config.toml
d_shared_expert = 0
activation = "gelu"
router_score = "softmax"
normalize_top_k = false
norm_eps = 1e-06
lr = 0.00966
train_tokens = 508100000
steps = 3877
Below are experts of layer 5 (counted from 0) of a mixture-of-experts language model. Rows are named router (the router's row for the expert), up (a neuron's input weights, with its number), down (a neuron's output weights, with its number) and show model dimensions 0-223. Each number is 128 + 32 x the weight over its row's rms, rounded and kept within 0 to 255.
Before each expert's rows: "raises" lists some tokens whose logits its average output raises strongly, later layers aside; "mostly gets" lists some tokens that are sent to it at least half of the time. This comes from a sample of Wikipedia text that the model never trained on.

# expert 7
raises: " The", " A", " In"
mostly gets: ".", " .", "?", " Robert", "!", "\n\n"
router [117 158 106 122 132 152 138 132 142 160 131 170  91 149  72  98 122 163 123  94 147 133 146  61  76 176 131 142 147 122 115 173 141 133 143 107 117 155 149  99 126 108 169  80 126 132 200 169 109  83 154  96  99 172 107 132 106 137  79 108 100 119 108 143 134  93  50 117 197 158 117 167 171 158 201 160 181 168  86 147  88 108 127 154 152  53 179 138  63 155 129 120 181 128 105 112 104 142 108  92  93  97 112 111 109  90 169 123 112 147 113  98 143 144 108 118 145 150  74 136 118 157 172 142 139 180 154 134 127 132 136 101 124 105 104 153 200 124 206 202 118  77 124 157 135 159 164 115 112 108 177  94 163 177 144 126 175 137 156 102  56 133 130 171  32  98 153 105 163  94 162 185  76 153 105 134 111 132 124 152 143 138 111 122 205  97 159 154 140 110  92 128 131 183  90 160  92  98 166 117 123 150 162  98 132 127 124 141  90 110 143 150 122 157 151 119  94  58  98 136  96 116  93 153]
up4 [118 166  75  57 158  90 218 119 147 141 148 223 160 144 141 173  43  61 160 100 129  88 130  72 192 137 114  95 117 130  81 120 141 152 164  96 135 142 122 142 161 159 131 126 161 148 112 169  96  88 121 107 142  57 159 109 157  62  99 146 138  82 103  93 122 191 150 132  90 142 125 151  90 135 125  80 186 124 138 168 113 137 173 185 137 128  88  80  72 169 147  86 141 146 122 122 170 107 138 148  90 139 156 123 159 158 115 140 134 127 121 144 151 148  74 150 115 123 144 148 135  61  99 111  93 106 150 213  97 110 123 142  97 172  98 118 145 132 120 172 112  90 190 114 119 131 117 118 134  99 160 139 151 156 158 173 172 158  69 105 120 128 137 131 133 132 140 130 168  81 188 161 166 133  93 141 141 159 160  73 111 121 104 150 167 132 110 108 162 128 120 115  77 155 117 193 120 159  89  75 129 115 103 122 157 148 163 118 170 117 137 140 121 156 141 114 100 163 194 126 121  68 164 108]
down4 [117 150 128 125  78 152  71 169 127 118 130  83 106 126  84  98 162 174 108 119 118 124 104 132 113 125 121 128 146 111 129 108 129 186  80 123  86 118 121 152  94 105  92 105  81 121 142 167 150 179 131 102 152 168 113 129 113 137  99  84 123 158 125 134  88 115 149 149 175 149 172 127 185 156 136 154 119  99  93 118 158 112 102  61 163 139 187 103 140 129 101 149 102 129  89 147  73 156 141  89 204  84 214 147  94 123 123  94 106  89  56 112  83 168 184 109  90 118 120  99  46 132 162 117 174 129 152  72 163  96 121  76 219 137 138 135 132 103 119 103 135 154  73 154  59 110 186 198 153 173  82 110 100 121  81 132 160 143 164 108  91 198  97 113 133 124 108 166 129 118 105 121  93 139 158 135 145 102 174 160 136 136 116 104  66 160 155 108 122  93 154  93 173 147 114 114  82 161 172 153 114 130 122 128 101 106 148 136  61  71  81 169 107 133 149 123 134 106  82  89 129 161 142 159]
up5 [217 127 140 131 147 101 123  78 176  85 120 151 111 151 121  75 144 101 140 152 130 136  81 158 130 114 131  97 120 120 145 119 113 117 170 135 160 139 137 119 138  97 138 124 129  88 156 112 192 160 106  80 188 178 127 105  49 125 165  59 137 138 181 168 132 153 122 155 173  95 156 156 150 151 134 185 139 173 150 145 117 156 114 122 104 107 109  87 108  63 147 100 111 120  84 114 165 201  64  97 160 112 115  74 112 117 125  96 179 167 104 150  69 112 120 131 119  24 105 162  71 128 107 102 108  99 156 188 131 140  86 144 124  97  61  90 127 133  96 182 105  82 114 159 103  75 132 108 108 177 105 128  92 132 124 137 115  88 140  81 133 129 153 108  89  85 146 110 117 125 147 198 127  72 154 122 138 167 160 181 171 202 145 179 149 132 143 106 132 112 131 154 113  82  97 168 129 156 109 196 121 171 144 134  94 102 112 117 122 197 117 112 133 136 161 133 129 139  86 115 146 100 127  71]
down5 [ 72 107  91  83 137 134 101 127  77 169 135 199 100 128  92 113  88 199 120 144 112  65 189 104 163 169  89 156 143  87 129 125 115 161 117 116 125  88 111 139 120 146 106 146 190 132 146 149  55 121 178 126  99 117 155 125 148 163  55 146 116 108 137 137 127 116  89  86 137 167 114 133 150 104 112  87 131 140 152 136  58  98 128 134 126 105 156 161  76 150 169 137 109 172 118 160 100 102 133 153 102  89 149 113 165 113 130 101 153  56 168  77  77 177  96 145 153 245 168 137 134 139  82 144 207 155  82  47 112 114 113 153 122 179 113 146 134 109 177  96 106 125 155 118  88 166 181 159 126 104 153 103 124 111 100 164 154 173 115 155  77 143  99 107 167 166 111  83 108 116 171 128 122 159 127 119 164 100  61 151  93 100 127 129 123 139 131 130  98 135 126 128 161 154 137 116 120  92 136  57 100 110  96 161 156 133 104  74 136  71 153 193 110 168 142 126 159  93 118 102 134 127 129 107]

# expert 14
raises: "=", "No", "The", "La", "He", "So"
mostly gets: "\n\n", "=", "\n", " Website", ".", " log"
router [ 95  87 152 202 105 101 152 146 142 165  97 149 136  82 137 142 107 174  60  98 152 118 157 140  90  94 140 131 150 110 156  98 123 125 164 168 120 137 148 121 121 127 129  97  93 142 151 196 104  99 132  75 180 170 154  82 120 178 109 107 127 162 136 148  93 171 158 163 164 124 121 172 143 181 145  93  92 152 103 184 139 116 146 204 138  97 121  74  75 161 165 156 170 153  94  80  60 141 128 139 121 158 157 109  85 125 139 148 122 135 126 115 149  89 147 177 175 158  74 133 166 154 144 118 148  94 185 123 169  99 154 128 147 151  70 168 156 133 196 127 121 126 155 131  83 141 163  92 133 116 131 177 112 139 149 133 149 213 164 120  72 172 166 106  73 159 174 134 128 112 141 153 129 135 134 105 130  93 144 152 175 142 120 109  70  87 127 122 107 175  98  80 112 130 108  79  88  85 120 117  49 142 107  84  84 126  67 160 148  97  77 118 182 143 109 129 110 180  86 154 163 107 143  92]
up5 [101  93 113  83  97 127 146 111 143 172 126 127 187  65 134 149 104 147 107 108 139 162 123 160 162 179 154 176  80 110 155 155  82 141 126  79 156 155 106 113 130  96 125 103 126 159 123 150 123  97 166 137 147 137  57 203 160 170 136 173 146 154 173  57 136 124 109 152 154  97 144 144 187 111 118  98 158  86 140  70 165 153  81 169 157 130  90 129  17 125 129 102  94 111 113 160 106  92  97 106 121  77 127  80  69 111  76 151 122 142  77 150 137 161 125 162 127 149 151 100 138 130 155 106 119 152 123 107 147  89 137 170 169 147 174 170 100 126 103 102 115 102  97 135 134  75 181 196 138  98  86 122 209  90 133  86 151 131 124 202 105 149 168 101 164 142 144 129  88 151 115 155  91 148 104 141 163 145 106 118 104 141 162 167 137 141 104 110 217 130 182 118  57  75 103  73  97 127 107  94 110 117  97 126 148 126 162 101 140 141 152 120 134 102 120  78 146 132  92 110 156 140 101 184]
down5 [146 138 126 144 203 140 154 151 142 129 139 100 133 156 131 142 132 119 146 127 193  94 176 105 103 116  95 113 168 124 123  97 151 123 129 176  59 168 138 151 140 132 191 139 127 103 128 112 139 191 128 109 100 112 159 119 142  60 138  82 160 128  68 174 136 157 144  80 166 159 125 182  73 156 172 130  72 122  94 159 113 129 144 109 129 116 162  86 204 105 153 124 159 163  96 134 181 192 111 119 108 189 104 138 123 149 141 135 122  88 131 148 136 144  87 115 139 156 122 131 124 225 119 119 101 130 189 219  64 146  95  43 106 152  85  99 130 127 170 129 146 153 145 149 102 161 144  75 143 169 195 143  70 140 119 152 152 141 127  96 155 158 139 180  85 107 115 142 170 120 140  94 208  77 196 154  90 120 147  88 144 184 132  89  88 150  95 144  75 136 146 104 112  90 120 145 101 169 102 138 102 118 162 114 123 149  84 120 127 134  64 102 138 125  99 150 134 135  98 155 140 140 155 125]
up6 [126 105  96 167 160 142 144 152 182  93 100 117 112 102 158  92 190 119 160 121  59 136  73  59 107  98  92 150 135 125 154 103  99  73 105 117  74  87 104 113 103  68 113 120 112 116 138 165 130 170 152  46 146  92  91  99 132  52 128 157 160 120 158 144 119 191 161  94 189 102 121 115 136 146 132 120 163 111 143 101 153  98 138 169 126 133  99  91 126 128 170 125 126 208 187 100 139  76 133 149 136 158 109 123 143 158  94 130 121 114 116 128 148 126  92  83 101 109 131 163 200 117  43 104 170 147 139 191  90 119 155  82 115 159 137 106 172 150 155 121 108 159 184 114 145 126 143  97 111 121 121 129 100 130  73 187 165 154 108 128 189 179 131 121 136  94 121 126  73  77 109  98 111 141  98 114 151 143 114 131 231 160 149 150 132 130 147  95 147  93 100 135 140 196 157 171 150 116  70  61 126 128 170  80 156 170 121 111 155 118 162 160 161 136 136 171  98 145  93 124  95 127 129 135]
down6 [109 134 123 125  67 104 114  88 159 190 122 152 151  98 153 105  76 188  94 108 168 107 165 143  94 174 136 117 115 115 158 158  89 161 105 110 131 132  93 163 102  81  59 146 133 115 102 110 126 132 144 165 116 151  85 144 139 135 140 134 141 111 120 151  50 116  83 123 107 116  83 113 156 133 124 165 121 119 169 163 106 148 162  94 118 113 174 127  82 132 127 136 134 113  27  72 146 197 115 100 133 135 157 151 150  97 149 157 115  81 164 166 161 181 197 155 207 102  83 100  99 181 160 154 141 184  41  77 186  91 178 164 173  98  76  91 140 119 174 101 118 115 111 107 134 114  99  87 149 103  83 112 114 167 136 129 110 140 174 166 110 133 106 170 149 108 136 189 135 133  94 128 142 158 126 158 127 149 110  98 138 117 102 160  89 109 139 163  72 162 100 118 172 104 151  98 143  88 145 136 148 131  98 139 154 116 191  88 145  93 100  91  95 121 119  41 111 121 130 160 172 155 111 155]

# expert 18
raises: "ide", "ell", "art", "elt", "ea", "int"
mostly gets: "-", " Z", "Ch", " re", " inter", " San"
router [143 167 141 114 140 123  90 153 111 108 139  95 168 110 155 111 165 156 116 133 161 162 110 106 132 119 186 201 108  82 144 112 185 141 122  97 169 122 176 102 159 107 136 101 144 149 155 194 122 116  83 106 159 188 114 116 146 180  96 156 171 146  97  87 144 124 139 174 162 179 167 144 127 115 167 179 132  83 111 138 118 144 119  92 180  58 147 111 116 155  77 134 166 198 102 142  74 145  96 158 139  82 109 153  73 102  58  88 140 223 120  95 109 153 108 158 176 134 157  91 185 111 144  96 104 150 135 106 149 126 125 144 129 127 103  75  99  83 130 137 126 148  73 120 170 129 133 173 119 161  92 107 171 112 119 123 156 121  96 149 122 154 165 106 196 139 126 141 106 116  96 118  88 133  82 105 178  96  99 147 139 139 128 145 138  87 144 125 122 117 159 114 197 144 161  69 201  81 141 181 105 137 120 115  53 115 126 174 150 106 125 120 148 107 152 115 135 130  76 166 112  43 160  74]
up5 [129 136  83 144 112 164  95 106  93  94  82 169 229 111 147  97 163 140 130 145  83 170 129 186  83 127 154 128  97 126 127 125  89 123 144 111 143 113 155  78 154 111  93 139 126 121 145 168 105 204 189 154 110 148 119 133 103 186 103 166 193 131 195 142 142  72 148 124 120  85 133 177 169 117 139 155  90 140 178 143 203  98 147 159 124 113 118 159 149 107 139 146 126 143 198 146 166 108  87  86 149 182 170 108 110 173 146 171 141 164 121 128 157 173  73 166  81  94  95  82 168 109 119 104 107 174 159 125 116 129 109 164 138 107 133 104  62 118  94  82 119  97 113 157 198  96 132  67 105 123 133 175  88 130  85 163 146  93 144 107 147 102 120 169 137 126  69 169 106 100 115 155 122  98 151  97 111  99 143  77 139 104 135 185 150 159 174 134 129  88 145 136 114 140 223 117 121 158  65 171 132 162 162 112  92  94 155 115 136 102 140 128  98 110  79 162  97 150 123 126 123 140 101 152]
down5 [128  82  65 129 142 149  67  99 159 120 103 139 158 167 154  80 117 103 166 120 136 130 119 138 155 153  78 121 108 147 172 103 178 137 108 101 111  81  87 134 114 104  69  91 186 100 112 124 117 117 124 153 112  89 129 102 106  99 187 122 143  95 117 114 126 200  90 195 193 134 119  96 118 128 117 129 161 209 168 111  79 137 118  85 154 192  73 124 155 116 153 118 152 139 132 214 121 147 142 125 165  94 156 138  97 102 142  59 180  89 142  99 131 182 140 143 118 169 188 126 164  85 132  88 115  78 141 200 155  95 161 174 136 135  79 177 130 139  93 131 135 132 113 100 140 145 161  76 108 142 148  83 193 121 146 115  82 154 133 101 133 137 136  60 115 126  88 118 106 166 190 128  78 140  99  99  99 146 100  95 150 156 123 138 213 172 130 142 126 119 132 129 142  94 119 131 145 156 102 118 142 120 166 109 158  92 158  83  59 129 130 152 141 101 141  94 194 118 144 141 111  84 153 189]
up6 [ 99 148 142 112  82 150 153 151 181 163  79  99 130 153 150 138 160 156  81 100 121 164  84 142 133  85 126 140 164 134 130 115 162 146 100 155 159 167 143 120 165 157  78 159  72  74 141 102 139 165  77 103 119  89 116 146 161 112 123 118 116 155 167 128 126 113  44 139 125 120 165 137 211 155 116 128 159 109 169 111 145 147 165 126 200 176 124 132 111 145 116 158 145 145 125 155 161 155 133 183 122 114 202 130 157 143  39 161  69  76 112 139 146 158 162 122  98  78 136 102 177 140 123 131 154 101  68 146 118  99 103 134 125 173 132  76 116  90 124 160 181 156 169 133  65 125 124 127 133 108 113  65  70 112 140 183 183 137 125 113 157 134  67 144  94 121 133 134 118 113  88  67 125 151 100 115 166 100 201 150 148 133  76 151  65 155  87 116 144 104  86 150 134 110 141 135 117  95 161 108 129  69  91 175 190 194 130 151 151 100  93 166 108 106  87  85 113 114 116 170 166  97 126 153]
down6 [118 136  97 142 136  97  63 119  71 102 145 131 118 122 116 172 128 125 132 101 148  90 190 111 114 123 134 166  65  84  90 165  74 148 140 140 110 134 159 166  59 136 114 119 133 141 153 109 189 103 113 125 139 129 115 129 171 159 181 121 121 181  58 173 122  92 189  90 128 117 139  99  91 109  99 146 148 131 130 124 141 143 127 123 114 166  81  99 140  94 123  95 108 135 167  95 144  83 140 134 123 145 129 120  99 189 113  83 183 154 140 157 108  88 118 112 186 139 123  94 118 111 164  73 136 193  84  87 102 131 148 146  94  38 125 145 151  94 143 140  94 122 113  88 124 122 130 126 107  98 104 175  91 132 191 118  84 133 142 110  94 109 125 117 157  97 133 128 174 190 147 101 173 143 121 150 110  87 101 116 173 129  88 125 206 139 115 161 162 128 158 120  91  78 145  83 144 159 125  93 160 163  94  96 120 100 151  89 129 147 111 123 117  90 243  74 166 147 132  35 171 202 142 160]

# expert 52
raises: "-", "=", "n"
mostly gets: "pa", "iz", " Sam", "emi", " Bh", " José"
router [121 106 137 134 145 166 108 110 100 142 137 109 133 110  74 173  67 146 156 154 160 183 137 182 144 125 165 127 143 144 107 100 146 152  86 184 130 128 147  98 109 100  96 142 179 115 141 163 163 135  74 110 160 182 147 179 118 128 161 126 135 139 140 139 161 143  97 152  82 105 106 104 103  80 146 104 182 110  78 129  91  81 153 107 124 175 120 194 164 147 133 118 164 136 103 103 114 112  79 182  80 149 130 141  97 112 172 138 157  78  82  40  94 155  98 200 121 127  57 143 143 137 141  95 122 138 150 186 144  98 117  78  69 183 100 142 142 113 159 163 102 142 177 171 185 156 105 103 144 164 162 100 155  69 178  72 124 107 161  57  96 146 148 133 114 138 143 125  60  86 144 160  87 137 115 123  98 126 157 112 168 118 164 135 176 109  89 180 162 106 127 119  85 125 124  87 115 100  92 118 164 121 175 123 164 166  88 117  89 131 147  81 140 192 168 109 119 156 153 146 132  71 124  80]
up2 [126  65 194 130 132 132 144  68 179 140 127  91 123 142  79 104 138 117 158 139 156 135 138 170 140 160 168 148 126 119 124  70 149  97 123 121 197 135 160 109 121 138 136 101 109 123 131 169 114 101  80 127 160 167 144 103 148 120 165 141  92 131 132 109 180  97 115 177 110  93 116 102 138  82 131 156 123 136 126 119  97 142 135  57 153 112 130  50 127 154 109 140  98 153 179  74 132 192  53 118 154 135 103 135 150 159 137 154 101 116  47  87 157 174  49  74 114  85 166 127  87 146  91  82 150 131  80 183  66 137 166  74 149  91 107 162 133 125 113 106 122 165 149 133 154  69 125 156 178 153 120 144 122 120 197  76  63 106 145 139 139 123 140 102  95 111 199 172 135 126  93 154  91 105 176 105 128  81 161  93 113  49 114 164 125 128 118 149 158 152 106 165 180 133 143 140 130  95 111 150 136 122 145 133 149 158 167 135 122 177  70 134 136 161 159 165  86 149 111  98 119  87 163  65]
down2 [ 95 134  86 126 113 130 117 154  84 118 111 143 144 135 141 140 134 137 140 138  52 113 105  97 119  48 162 154 106 116 134 114  89 139 115  98  88 101  80 154 105 124  58  92 154  85 128  68 208 112 135 168  58  88 100 155  69 163 128 144 130 121 150  68  98 141 176 141 120 108 126 152 127 132  97  64 184 150 109 140 115 120 111 169 130 113  96 165 141  99  85 117 133 103  63 146 213  67 143 113 124  82  65 105 135  88 153  50 124 103 148 179 100  95 176 187 150 208  90 151 183 111 154 146 135 112 183 122 182 103 144 158 153 171 182 100 120 114 150 128 117  70 139  89 158 120 125 130 127 141 141 114 171 118 126 130 161 142 126 113 144 106 162 145  77 167  95 115 142 109 144 152 138 182 115  75 110 164 125 178 149 198 155 143 138 122 139 131 131 125 133 164 116 144 140 131 124 144 140  84  83 168 110 110 130 120  91 111  84  62 147 125 133 162  91 107 113 121 174 115 158 155  72 189]
up3 [114 146 153 126 121  96 118 140 147 124 158 169 151 171 126  79  70 186 147 138 107  97 112  89  98 121 144 139 133 137 150 145 157 120  81 147 113 106 165 130  94 173 182 114 206 151 172  88 124 178  53 103 178 175 129  71 123 144 141 153  99  83 196 122 100 105 110  89 137  90 132 115 139 123 175  75 143 171 110 122 155  80  81 111 102 161 121 137 174 125 143 187 132 116  82 159 183  83 121 105 131 156 183 141 148 161 134 141 139 153 182  66 149  98 144  73 127 140 124 122 142 136 148 187 163 105  86 129 136 115 124  71 154 139 220 103 135 126 154 132 113 115 107  82 133 152 109 165  95 110 124  69 162 159 137 125 122 126 100 116  75  93 144 152 134 111 106 139 148 140  87 137 124 104 169  48 167 132  88 102 229 167  94 185 133  76  55 100 145 143 156 120 188 139 145 112 130 147 117 103  84 140 134 149 110  99  99 115 154 153  93  64 172 147 119  97 167 137 149 150 157 108 105 151]
down3 [101 145 124 130 182 143 105 139 138  99  93 143  92 127 143 156 166  61 211 104 159 137 131 168 153 202 128 129  98 179 142 118  99 102 107  77 121  90 183 104 123 160  92  69  72 107 101 134 130 146 185  77 169  96 133 154 205 144 103 131 114 148 113 143 149 140 130 190  94 128  95 115 131 116  79 183  98 130  91 193 119 172 189 156 126 109 137 139 124  90 123 103 143 152 146 185 101 144 137 126 120  86 107 158 123 122 137 107 138 135  93 191 112 135 140 188 180 159  91 108 105 119 152 116 167 114 169 122 107 132 155 126 101 126  88 117 105 100 116 131 151 152  98 170  86 166 119  99 151 150  52 149  65 134  99 154 130 115 118 153 121 163  70  90 134 150 141 149 132 164 159 112 102 129 122 155 121  79 156 200 107 101 131  66 142  83 133 124 178 138 146 145 125 127 159 110 134  67 156 103 143 172  66 153 151 147 160 149  88  58  71 225 130 105 161 138  72 165 115 122 106 101 153 131]

# expert 57
raises: "H", "A", "F", "B", "As", "D"
mostly gets: " \"", "\"", " M", " $", " P", " N"
router [110 109 142 143 128 146 180 126 123 195 122  69 112  66 139  53 109 114 165  90 184 124 193 120 200  72 161 144 110 106 122 162 186 110 181 142 144  69  60 149 168 110 117  98  92  74 129 128 149  61  92 111  76 148  96 116 166 174  97 138  52 169 148 158 116  88 103 153 155 117 138 118 158 138 156 124  69 157 136 134 186 106 112 157 157  99 134 166 124  48 101 118  58 114 179 103 105 126 121 104 121 116 113 166 132 144 158  83 142 126 112 131 135 134  81 163 104 171 138 157 128  95 148 103  87 151 147 149  89 148  89 172 165 103 151 110 122 108 111 118 129 121  73 139 141  76 174 113 111 132 155  99 137 131 151 151 109 148 135 153  99 137 142  56  90 102 131 131 161  86 128 140 121 152 125 102  78 156 162 124  83 138  87 186 141 146 113 101 102 121  58 133 154 150 151 101  98 144 160 136 154 181  86 133 149 134 183 149 105 108 135 170 124 181 175  88 100 129  75 125 130 154 163 189]
up2 [167 126  85 135 163 115 121 106 111 176 131 105 120 127 151 139 138  97 177 103 129 131 124 182 136 126 149 163 101  91  61 102 166 106 178 115 105 150 130 137 103 174 113 150 112 106 138 158  98 143  80 136 139  85 116 166 121 140 102 104 132 115 174  94 157 134 208 125  88 111 133 120 140 132 169 136 128 130 194 164 127 142 122  99 129  63 124 116 133 198 133 125 117  58  90  62 146 182 164 177 116 146  86 102 173 118 162 113 145 194 137 151 158 180 138 193  61 122 117  92 141 162 122 153 147 189 124 157 121 144 127 143 139 123 131 119 116 115 173 113 161 189 106 138 146 126 173 106 104 136 105 128 110 133 216 120  66 116 110 152 145 106 139 180 140 217 137 147 123 127 108 156 147  49 165 106 138 116 135 141  65 147 136 154 137 153  95 163 199 129 161 169  61 116 170 162 175 128 159 165 111  94  75 131 192 141  87 173 189 144 115 185 139 148 163 129 151 107 162 128 125 112 191 123]
down2 [128  74 176 105 116 106 115 104 114  72 127 104 119  86 111 160 158 143 154 134 137 153 114  83 159  97 152  91 136 168 158 143 100 110 138 158 118 109 101 184 120  50 119 144 145  94 120  64 153 112 110 151 103 124 111  82 158 141 105 129  95 170  72 165 108  68 115 121 148 147 163 168 125 128 101 114 161 156 143 142  92 146  68 192 172 199 101 178  88  72  67 117 152 178 159 182 100  77 117 116 170 110 192 189 128 132  54 153 128 129 132 141 175  59 168  89  96  99 138 111 119 142 172 118 133  71 112 102 147 143 114 103 124 100 102  86 155 122  84 181  79 111 122  94 117 147  88 137 125 161  76 172 139 173 138 115 126  79 162 151 128 105 145  72 155  99 157  62  84 140 157 134  87 169 122  98 119 103 186 120 136 138  85 108 132 108 117 109 123 166  94 180 201 111 106  99 124 110 136 135 120 121 157 149 104 146 115 155  93 117 102  79  81 108 102 124 121 148 130 139 199 179 104 123]
up3 [164  83 168  92 123 184 120 146  41  89 122 124 127 100  99 130 135 126 147 126 196  64  89 135 132  93 169 140 136 130 154 163 147 150 145 117 146 160 142  62 144  86  71 103 127 104 185 137  55 125  91 126 110 162 191 142 128  68 124 151 102 121 160 154 148 131 122 116 118 140 140 100 112 142 122  99 129 133 111 106 162 134 127 125  83 159 134  93 196 113  95 162 132 103  89 192 118 194 104 175 123 190 127 137 106 187 121  89 125 117 168 153 121 162 148 163 104 121 161 139 137 175 133 130  91 140  68 166 111 141 164 152  66 146 146 169 149  71 117 135 188 158 103 142  93 186 135 138 156  58 114 151 181 124 160 130 143 103 179  81  95 148 167 118 162 154  99 170  77  62 116  67 126 136 137 136  97 142 151  67 121 202 121 146 141 113 115 162 162 102 125 116 120 103  64 171 149  92 100 121 115 136 158 152 123 136 115 189 182  91 126 145 156 167 120 110 203 147  94 125 124 124 117 129]
down3 [104 172 147 107 128 119 123 183 112 106 131 130  94 100 122 100 212 100 114 136 142 121 118 123 111 158 161 137  64 106 108 105 173 114  97 136 152 128 164 101 128 140 146 207 138 114 124 112  91 112 165 137 171  30 103 190 171  58 125 220 129 106  80 149  78 179 114 171 113 150  89 131 101  90 115 144 160 148 168 142 135 128 153 131 141 156  88 134 176 113 145 172 106 142 130 122 197  81 205 134 140 169 153 157 118  87 130 134  74 153 149 162 108 140 146 152 127 112 115 100 114 145 146 111 107 140 160 129  86 210 114 151 121 161 155 106 143  88 105 160 100 130  96 126 149 117 109 126  66 138  83 154  68 115 129 141 138 133 139 147  71 126 116  71  88 128 104  83 108 102 132  93 142 141 122 108  95  97  25 195 123 119 166 120 132  85 144 122 129 178 199 108 160 113 177 122 125 181 117  98 130  88  95 146 140 107 141 163 129 137  95 174 105  78 154  94  93 119 109  95 191 162 127 131]

# expert 62
raises: "bour", "USA", "SA", "CA"
mostly gets: "\n", "  ", "c", "sc", " sp", " acc"
router [ 62 112  89 152 117 129 144 117 162 117 137 101  99 107 134 183 104 173  95 173 145 112  86 142 137 161 180 180 192 107 168 138 145 112 202 171 169 137 132  56 135 154 146 105 129 176 128 129 109  80 132 111 164 179 147 107 173 152 159 153  90  97 134 189 178  61 120 111 141 111  94  91  75 135 179 117 109 133 142 209  92 165 129 184 132 109 114 135 105 150 106 121 190 125 119  81 118 126 146 153  86 161 140 120 104 158 129 158 152 128 135 128 137 101  89 171 147  89 148 123  70 120 104 127 102  94 155 167 134 144 170 151 143 155 100 107 221 161 103  96 134 111 178 116 116 118 176  70 143 147 145 125 111 103 144 135 131 177  74  65 144 189  39 108 160  84 120  96 165 149 122 194 139 123 119 156 107 139 143 171 120  88 165  96  93 119 130 144  91 107 184 109 133 142 108 140 119  63 115 127 135 148 132  85  91  76 162 157 155 164  91 138 140 135 137 167 134 113  89  89 172 111 115 160]
up1 [ 80  97 182 138  41 160 123 113 100  89 186 123 110 201 104 148 125 133 130 124 141 155 150 126  99 166  90 150 155 118 126 201 125 105 186 121  70  71 116 168 158 116 152 106  96 148  78 140 160 107  70  98 133 145 177 123 131 170 160 135 121 108  87 119 113 184 110 122  53 133  94 165 177 154 146 133 121 106 177 129 149 139 105 144  73 148 141 152  91 161 110 118 119 107 164 110 118 103 136 194 127 120 108 140 152 159  96 137 107 103 132 128 164 139 114 144 181 184 119  93 100 174  99 127 114 105 156 106 147  87 142 143 105  85 112 122 181 138 175 161 109 168  70 159 136 174 123 157 184 150 101 161 130 125 152 117 119  92 113 116  92 112 121  98 162 129 114  94 152 155 157 128 150 148 181  99  86  93 157  91 100 189 138 160 158  99  88  96 128 168 181 157 144  77 141  89 166 149 114 142  91  84 167 158 108  96  71 177 170 106 108  59  68 100  75  97 152 117 163  63 131 101  79 148]
down1 [126 118 124 137 125  94 175 111  74 136 125 102 155 116 142  80 191 141  86  81 136 135  96 179 114  79  87 161 108 100  79 149 116 106 103 118 118  97  55 111 116  95 141 180 179 101 140 137 140 157 119 160 168 103  75 124 122 123 141 140 108 141  97  74 159 182 163 123 114 108 111  94 181 129 140 136 128 142 157 111 171 160  78  97 189 106  98  84 127 220 161 119 103 113 149 121 172 187 125 118 120 155  98 181  93  86  60 128 130 148  91 121 138  24 147 101 110 101 123 131 115 143 112 131 125 135 122 117 119 165 152 176 125  97 117 108 120 151 176 145  88 144 104 135 149 104 100 125 153  95 123  99 140 110 177 131 171 161 102 153 157 145 112 170 154 136 126 165  66 141  94 118 113 148 245 139 156 116 122 152 179  94 159 111 108 137  30 155  69 107 130 144 132 111 194 100 149 118 116  83 169 122 145 125 188 163 108 199 119 135 149 141 152 134 184 140  79 162 112 115 140  94 149 147]
up2 [133  66 162 153 128 109 119 123 104 152 105 125 116 159 113 135 165  81 137  91 174 164 110 127 129 197 165 106 169 202 170 109 129 145 154 110 170  89 169 119  69 102  92 171 137 110 138  99 133  99 156 116 127 217 186 145 100 149 151 100 108  89 133 121 111 114 119 109 120 151 146 113 156 157 140 146  88 142 112 141 139 130  99 129  80 106  73 134 131 107 132 136 161 159 151  70 186 147 178 138 136 133 141 143 137 193  92 153  73  69 110 183 155  95 119  80 165 133 120 165 193 168 104 127 114 101 154 151 152 187  85 130 110 128  71  78 153 134 118 101 113  83  76 104 181 150 171  65 157 126  95 218 127 169 175 115 129 109 101 110 155 230 157 105 106 176 151 139 143 101 177 115 143  87 150 190  88 149  96 137 141 143  77 116 127 111 143 163 151  96 159  92 104 155 123  88 120 130 113  83 115 104 137 114 126 131 194 144 129 110 104 108 116 120 117 142 121  83 118 166 139 126 202  93]
down2 [122 145 137 103 140 161 148 150 166 155 164 151 113 111 111 155 146 127  99 149  76 155 106 139 157 104 167 161 143 112 135 147  97 123 126 164 141 123 130  92 121 143 148 183 122 128  68 133  92 126 111 183 133 103 121 152  82 113  95 141 157 105 118 157  79 144 150 132 114 168 193 140 138  94 121 133 143  93 121 150 167 149 169  88 162 188 170  88 146 115  78  96 134 120 131 225  97 125 121  92 141 179 125 188 133  50 127 117 155 142 167 127  84 146  62 126 116 148 105  75  94  96 105 138 159 179 109 114  85  99 181 147 147 127 166 151 126 156 120 172 122 155 103 119 126 112  85 233 143 179 117  81 145 122 115 141 150 111 176  82  96 106  75 118 155  79 119  88 128 111  99  79  78 117 203 121 160 168 114 213 110 134 145 151  78 145 192 108 145 155 116 177 132  77  90  59 167 101 123 105 107 150 108 124 109  83  68 135 140 136 148 129 125  68 173 157  91 177 143 124 170 145 146 152]